{"activation": "swiglu", "routed_scale": 1.0, "balance_loss": 0.00271, "lr_router": 0.00143, "tie_embeddings": false, "optimizer": "soap_variant", "steps": 4459}
Below are experts of layer 9 (counted from 0) of a mixture-of-experts language model. Rows are named router (the router's row for the expert), gate (a neuron's input weights, with its number), up (a neuron's input weights, with its number) and show model dimensions 0-255. Each number is 500 + 40 x the weight over its row's rms, rounded and kept within 0 to 999. Numbers have three digits each.
After each expert's rows: a language model's description of what the expert responds to. This comes from a sample of Wikipedia text that the model never trained on.

# expert 6
router:423535469456529438481575490499495510541517427501501507585504485447469620585540504514476495470508538513481524552530477485471502462457550503507549517472521470556513478421510494428438447416475524481463461477528472582515492503467541515476518560490486504467504536520519511444453495520514485472498476493512451427488511522486527456578511528493536571545506495544451571497514461515424550473536487565508504479471477553519527494506505505509486569504466484511437489428506541505506505505608491427482487458456494574517535480548521448542503431561504499412497457540568517426522543500518529503416518483464524594500481496450546417472464465535535523531477549443551428483502569511495431567557418490510545478542479558521503452553483446540445556553466583498483431507536486496499489490522496
gate10:488561503552510497499508498546522513495481492429520478532476534473453576517459474462547452587432415519572526475490516435464461445460386435556516507530511545506532459390511560527450523510482507524518536487476551516479480573566465563535502570478525526555551524450483479525442484527486498492541410520500504461477469475455442570429525458521467505527512473449517524487543436558480457502535496436426483526489493535512581510552590467512508529505403477526514485477466477518530488452425511510483503496423521445487544501487513486497444549490441463432467505547473470525508428535566493512515529545520555558511524535453417510504486493514494517536482457475471554543450594554397518523515480501443527556504465516503477526459537508510466510491469510480469520487515420565521481497459420
up10:492546509510530489566528507482457495435514541486455494471459537462406495482508499529479515474570539509530480461524487546537466541513530475516500463466515551496503524525424507436553472474488552524488421569476450539542486509410498491508520492523454496544429457532505510539552568503515465450491530487510491490590511552505497513513455486482565512517464499485477420439438515466494470539502493411513521528506484487562534457485503554498465554455534586441513519516571535481459537466534501535519467510513515544465483509551532422488507509543592413520520545498540539467498511478401516479520453421501424470450458450477522452508491493458470503467540429468583420441468427452531505455491439502551541558458474418526521497480457383511552411579505454460516468469447540482533498467541473
It responds to: Infobox field labels. Field names and values in infoboxes, taxoboxes and coordinate lines, such as Clade, Born, Coordinates, °N, and heading words.

# expert 8
router:458458466458522463502546522524528487454554478457452505510503549521514505463507510590521444518562505469514526478566493548500509483596496487470461542535571513561510537513498434511425587489570452464521533402490470539566527461422541503515470565458517539506527524511521592509473503441480476493451503549471479412530553484483524459532477477466468501550493582505498486460566512490423566473440499475506507577480555511445451530541543457607455491461513412549492489473568546449504508515560543553435486464551551513502564480480483463594521426552448531475559595482498538454459491546544516450548538539524567466466489534478443448470477454503471470524467490466529484553488485481449463472486519528531511403510458481506460482509527458526462504510431474484516488511524529500532516521490504
gate10:484484487492514488504543533502505484471533468512453503598501518527471558499551487494531495480486500474503509491479562517553504464501513476493490466537505469512452460543500506428466491488549431520459447469564508572544476537533436442569513509500466499513449536554463435496439506467511452529502482474547513489560508470572448565510364525554439569506500495548545543478505521531416583504583444481442466439536481503544396519494542476504514518466497452525564519509516537406457508409549445528419456483452500533466480465516541464540538533529500497473441427456502569503440482426587514599507456529521433486553463537557500528497499517526474488539431465466542540503489532566549450547466477473571481492570544517500520523477503489537502535486475478564528560494503489424483474529482490
up10:474446480513536550490509555496499517574464567475437543539522518493498508469555505487491551455514463475475482512474565477486501458473510473478489548460532456532433539536484508522531449436585455544532458513491577466524399472494455523479511438476509542501516523544491498512407534455448535499501474512536518459564526437514508570539469541551566515584478542578522549481391504496530554479482484454512431458458514482537442526508500489559505558404456460507502456493515450549469579432565494497459427479492494568491478481554487422523520514522473531441537448454509505484432450507549534548576543504456532456496467606526461515473509491494418433521509460454506510514543463451508492520485466443516464483598478484589536446481490489510494439482445563500503551460487474477532492503487519
It responds to: Prepositions. Prepositions linking noun phrases, such as of, in, with, during, between, often after part, one or known.

# expert 7
router:458556557440501518528528492522464538561483503475527472552488504486463462484531522592505502486515511499479519484557506461482467546520466460500429493529537494543541536579492444459488505481517505499501509481500464515561439472522569499532569529415447499472483566541539480454483496415513538462571518516480406536515511570516446501523472556447452473514487563523517555527511466512486539519439534480546484529519526561490484517526533456441518532494551550524463532446544498539489535601525504477544459475472494523462518484488460393501464542509465446465500575425499496408510429542490514568534555527562519495439503554517458499480413508570480382523456505486496537530457531528473584539553519496571562484500520543413460428524439466487504528553506497478580482418523533492463534462518508
gate1:445584581471503510419494450549455528506406510493531533497472531510500556500561502526469576524505423502492482498531508495479472518501462500511456514555536480485527499516539475501580509441529480464501522477496506494485513444515466521517518508541502488432447651454548505480493493489457423510519484430489441508471536471427512490513513477479509425453435465470475517560506487537420471475533513504510462524590465513496593392540487540495471533482550441505406489493554582490551510559510479521529585499537454479505517474482525540532422482484513541492474495463470509542487501503495406460405482521488466526496549507480561526425559485517519524544433474493509451534598477474493481493458474544611521441512436433519486485555448453493506483513466506493442479500509433513480448530481459
up1:426511592502527559436442536513428527483484535586536543521434488552493538541579482508496592478465459540481512508457494476454477448536476507471461488549508480502542479539502502512545447464516503429463508493486521454483467458519500510501532552513498510464446616479530546480461479498534449578488509475494498460439495522451491448494493485496488469503452428478494504519507496454423453492522500491511478540553455580491518448508510523563481567480450465507431482435567595501517488540505428534511525526488426458558490434439539507551417539535524523516511473487500507527477446463545453445528495518526463562463501483511491531453597522464533578533451461535459436563513482482537484553487537502528574502512400408558537502492433408528502471462506564498474466480497501554467533501475546
It responds to: Commas and separators. Commas, semicolons and table pipe separators after names, numbers or clauses, such as Griño, and Tampa, Florida,.

# expert 3
router:450469513491553495524538502503458394531540492483493505473543580488444451482457508537417530518484527441419483476493527487485537579512477418467501529492483461533496514515487509429482476485565535429512509446557471552502438512445500440501458500543490518517522567553505555493504526424503659446486545475449488492479489569458499395484486486489537500525540523654518527530511464526489529439451480505503522470432500533483479473537475490538519474493575472566478423524538518508479496548496503487472467466573543486558512522587489445510467490488565549499557570491518551488557521506512566472517596549453461552487470559466507514485432486528497491551455549535575515495511446530446525558491488502519503515521541493503449489508483551528534513467458511534533487454508449563444515488527500
gate1:488512556502596558450459538557514574498499538505508426475542520492533517475447462492507495509408531505610529469508447486479478458519554538540511491493469528509506547529474485530460516483443596414550496440527577525498526520461470474465510456469490467580541604491538439588492445518479478529444537540424542521535453506440478440518472564530511495441402532533503452463426554530469535499558519574501491484572521500493505519423499512546444511561528497491523574528494529552505505490510509531465551498484501488510469502492481511560548475544500521542536461513443578537473538569446474478523479538480565525476511567604464452484500412490517472488586466482499561474529455488493415498503555445513519562507471459491498562532547472502482487486518459513473538528507477528527473515544496
up1:501520470481500465545551477515415457507485554504504482488520525523470519444576585556550424451465546486461528600644486544519551476523463540491543503520570507477566491544496464482485538507550495481507511516525463501469395504527530544428501550496496527507521501510543533528449482573522520519461443562455529468509541481393451517519507474433515552474514434505494421534524511448554509567506476512507516472462487465502480513526504468575520472513446411492481511524485465431521463460561520561508551484499498550508479575466531446470509542520561548481498485550478507514485474605430495561513467482506497530525498514515504590536471465546501512466486515458538374474537464377489484516478558489542499518512581431538493489494488521476530491460522477568539525517501505525458536466507539
It responds to: Word-initial fragments. First pieces of words split into subword tokens, often single letters such as d, p, B, especially in song titles and quotes.

# expert 0
router:496574458467523464606491515510541498502459480431471438486442514527521447500503592491499507547504516406534559517499448430501531559447480427507521530553473455537570502472470498461502541482466421518501481474510471547495538540395493501540463567503457546492405472497482519460428488478502523444501566524451512459510532587480497437523489518464457526426535538509455490548492474575487506485473502455536507431469514491509498507521457510491436511496511462573469461428510512494511545502497524515443520457505546526581574444507412509543432522523500509493498502476506466467547555490534516497459587525476503459455533496446510468461421459560539406476482470492542536448507495473493546559531456548543557542509481533499504470457473492462511624504471524449531457497552537555470463570475514
gate9:489536496512568509455539461539464459536480451450455432554484483436443529589504511486511485525539506456485473531446564529536485526512537491532458509561521514458510443449440544463462486580514519447444482519488530524497495458520474583455479484532523528504431528499513558495488418467543501518495456541556498499523466478517543559512524573491484493567555474486459496471405482521531518559539498460536409421552484483557445546495427535546495474499582506434573504507483484445515437523523535485490473492469491463508506497469466525524523497481443525510501479531460480514468521467484586462531493445499482525534576483555422491542479504518492468452447482489547520385548415484469473518443439576581520476527480499385478451485563524476450495511430483442453514413460544518514485486555504
up9:421440432599479488532463520484499472481466521526530481458498455456523514494440499461444416574485483435595476514534450510505529565474478489554549552504529537502530470486489479475506525478517530588429488475472485475417504451562518480498518506491482562434512508511437525520477465469544526560533457500555508496532529499507441534503487490526437463532526484547539533566504481434491490593540457452520482491511508497466503533522496514525457566492517482526644505438478555504462506519491465506517536446546490486457486436472500496419568564466547574440531473515491519558448520536472465461493507505509547581545516458506470432518490551500457530489459450486536506501486436552415528492532471544470467469538522446497441509445568420460594516545556512476471465442455558441544527511531500
It responds to: Determiners and possessives. Articles, possessive pronouns and possessive 's before a noun, often after prepositions, such as the, his, their, Verne's.

# expert 9
router:487511487482538439547479559457423486489426481488511528528479487415438519538508531497553485500542534435507535512622489557471492539525471481498505536598457519514502533469480465460525560500462586444466567514480426568496470523420510451549498520520448574526545516535515547539473588489561520440571575498478471448535453479533527458519510562524512505513527500595449522501517507587469509463494485526526501509513571556438496472486521451572419474549571520454522477533541561508429532524563514535467482512521501523552555446499470532508451460474540485416527563442493500475530549487530520503506544457504474551508540541477483518520439538535503497479434489494520448502487481510494552462512464489505548476555543480435475475482513496537484531541434561423517556425491486505425470459464468
gate11:492458446473516477475498474513386547465508498508489452470458582457493494466530510478422533442452454525541492494475517454492562439502521501560562551528516507552542546526448566547535491444483556433481372525504535579500441458514526478438563489529529522527416491497497502472513484547479567465520496490417521529499456509438471446575524571524543377477571529534552463484519494445508453504470520476428467505460507539420526461479431562480478531527497509511443398470492454499440451498552531445484487474539508489489451501512456531501508474459489464490509508509460481508513516553493432488446523465525435436528532515557526459499490479509456512524517461485473599405534449460484483477495459515486464515470510489500531435517517492547472494562507483519577501503542584529470465566475498
up11:531499538397500519519510482506531558539549530526466508494555602532509527473548548477500484421435472485468503462474474427430560495472509548494558500507494579546436492532438507504541432494454531485474444491522485482540475514517491550480551572464501521482454498442595520405555525476545486421557470479442500521495472430458448514518473553416565480477508525497468583403520484494526480473502530542476488435450506492515406513440471542499461493506480547498492439460503481573520460502454520523472452462503526534476434519542538535502487477502546435461531480542460490482453560478488474493469531460523444423529477424483512500548414448506476499472463450594512524510548451483457464483515530510482467477506477482451528432458510564484499457456498539503557496503451492414458544582469498
It responds to: Years and table numbers. First digits of years, year ranges and ages in tables, plus football position codes like FW, MF, DF and Win/Loss.

# expert 1
router:521461489465469516470534560532520405467491449463513526509481533540518509544514588519481449537490473523495544497508504442537508524517544528528484584496493492544504580485451516489498529563488527558472426527544429543528419486488490501516471516521539534530490483541505493475443557442500529406515511462440457481451520488488458489505577529470477481521578505539470529486503445588457513522478509537509514511529595523442478456534522559530478517518499482541488441523547592515503594533524506512542443412473494483420521573459471508532485473514488546461535546517450593486549501462519528473492520514481576546503543503499449380494514482513526471500473591468483514511541518438458624546506522483546552498491500543498449442557472495491504528541459555504495530515549481503403468465417418
gate11:548440483561489508521482528556458453415495582481508567542487515494446501433493524506449510511519530474517481485474542447572485490515529505476476529551498501570492486504466462528481560478529565457497502494599454535549377457494507506536565414562482505437497528428547513476495492452521577482482495443592467507535473506494506532473508580475467538506552488532476511590533489522534479465478511485484466504495466546474395450438515506496521525569516477475519461482468465487467569546488403445554479448505452538540503535535420482459489438505489449524552440473516444424491500549515474487449507508475445554562527497499494521483578542511436468576494561485441442493510496521522526514494517536545564426495520489468518553521469538479530456487524473560506432551473501494551422444447509
up11:491543500498519446490494486547473506483487524482539564540532472560457442473455504493537505527476466416507480550503567548445454505551529575501567524490476511576474533567450467543504491504439495493452492514542518574446518517470481486459516483540465558523456501479474536471500438553525518480489447564483473490520442501442452501454543469489498579492459470551483486478466493452453513494508485523345569522482499544534443500517506472530499487477529489446516456487486490468515471497510473534530513488520503494520470536508439554445503489485421463563520482507519465450440581567478483524578523534562433536590532555421507559469463526470442468463511560443438482466438586501533529514475517486523570406456538492510443512539470504517442475507599487501594491435453456528516511570569504
It responds to: Digits in measurements. Single digits inside numbers in measurements, coordinates, statistics and table cells, plus spelled-out numbers like eight, twenty.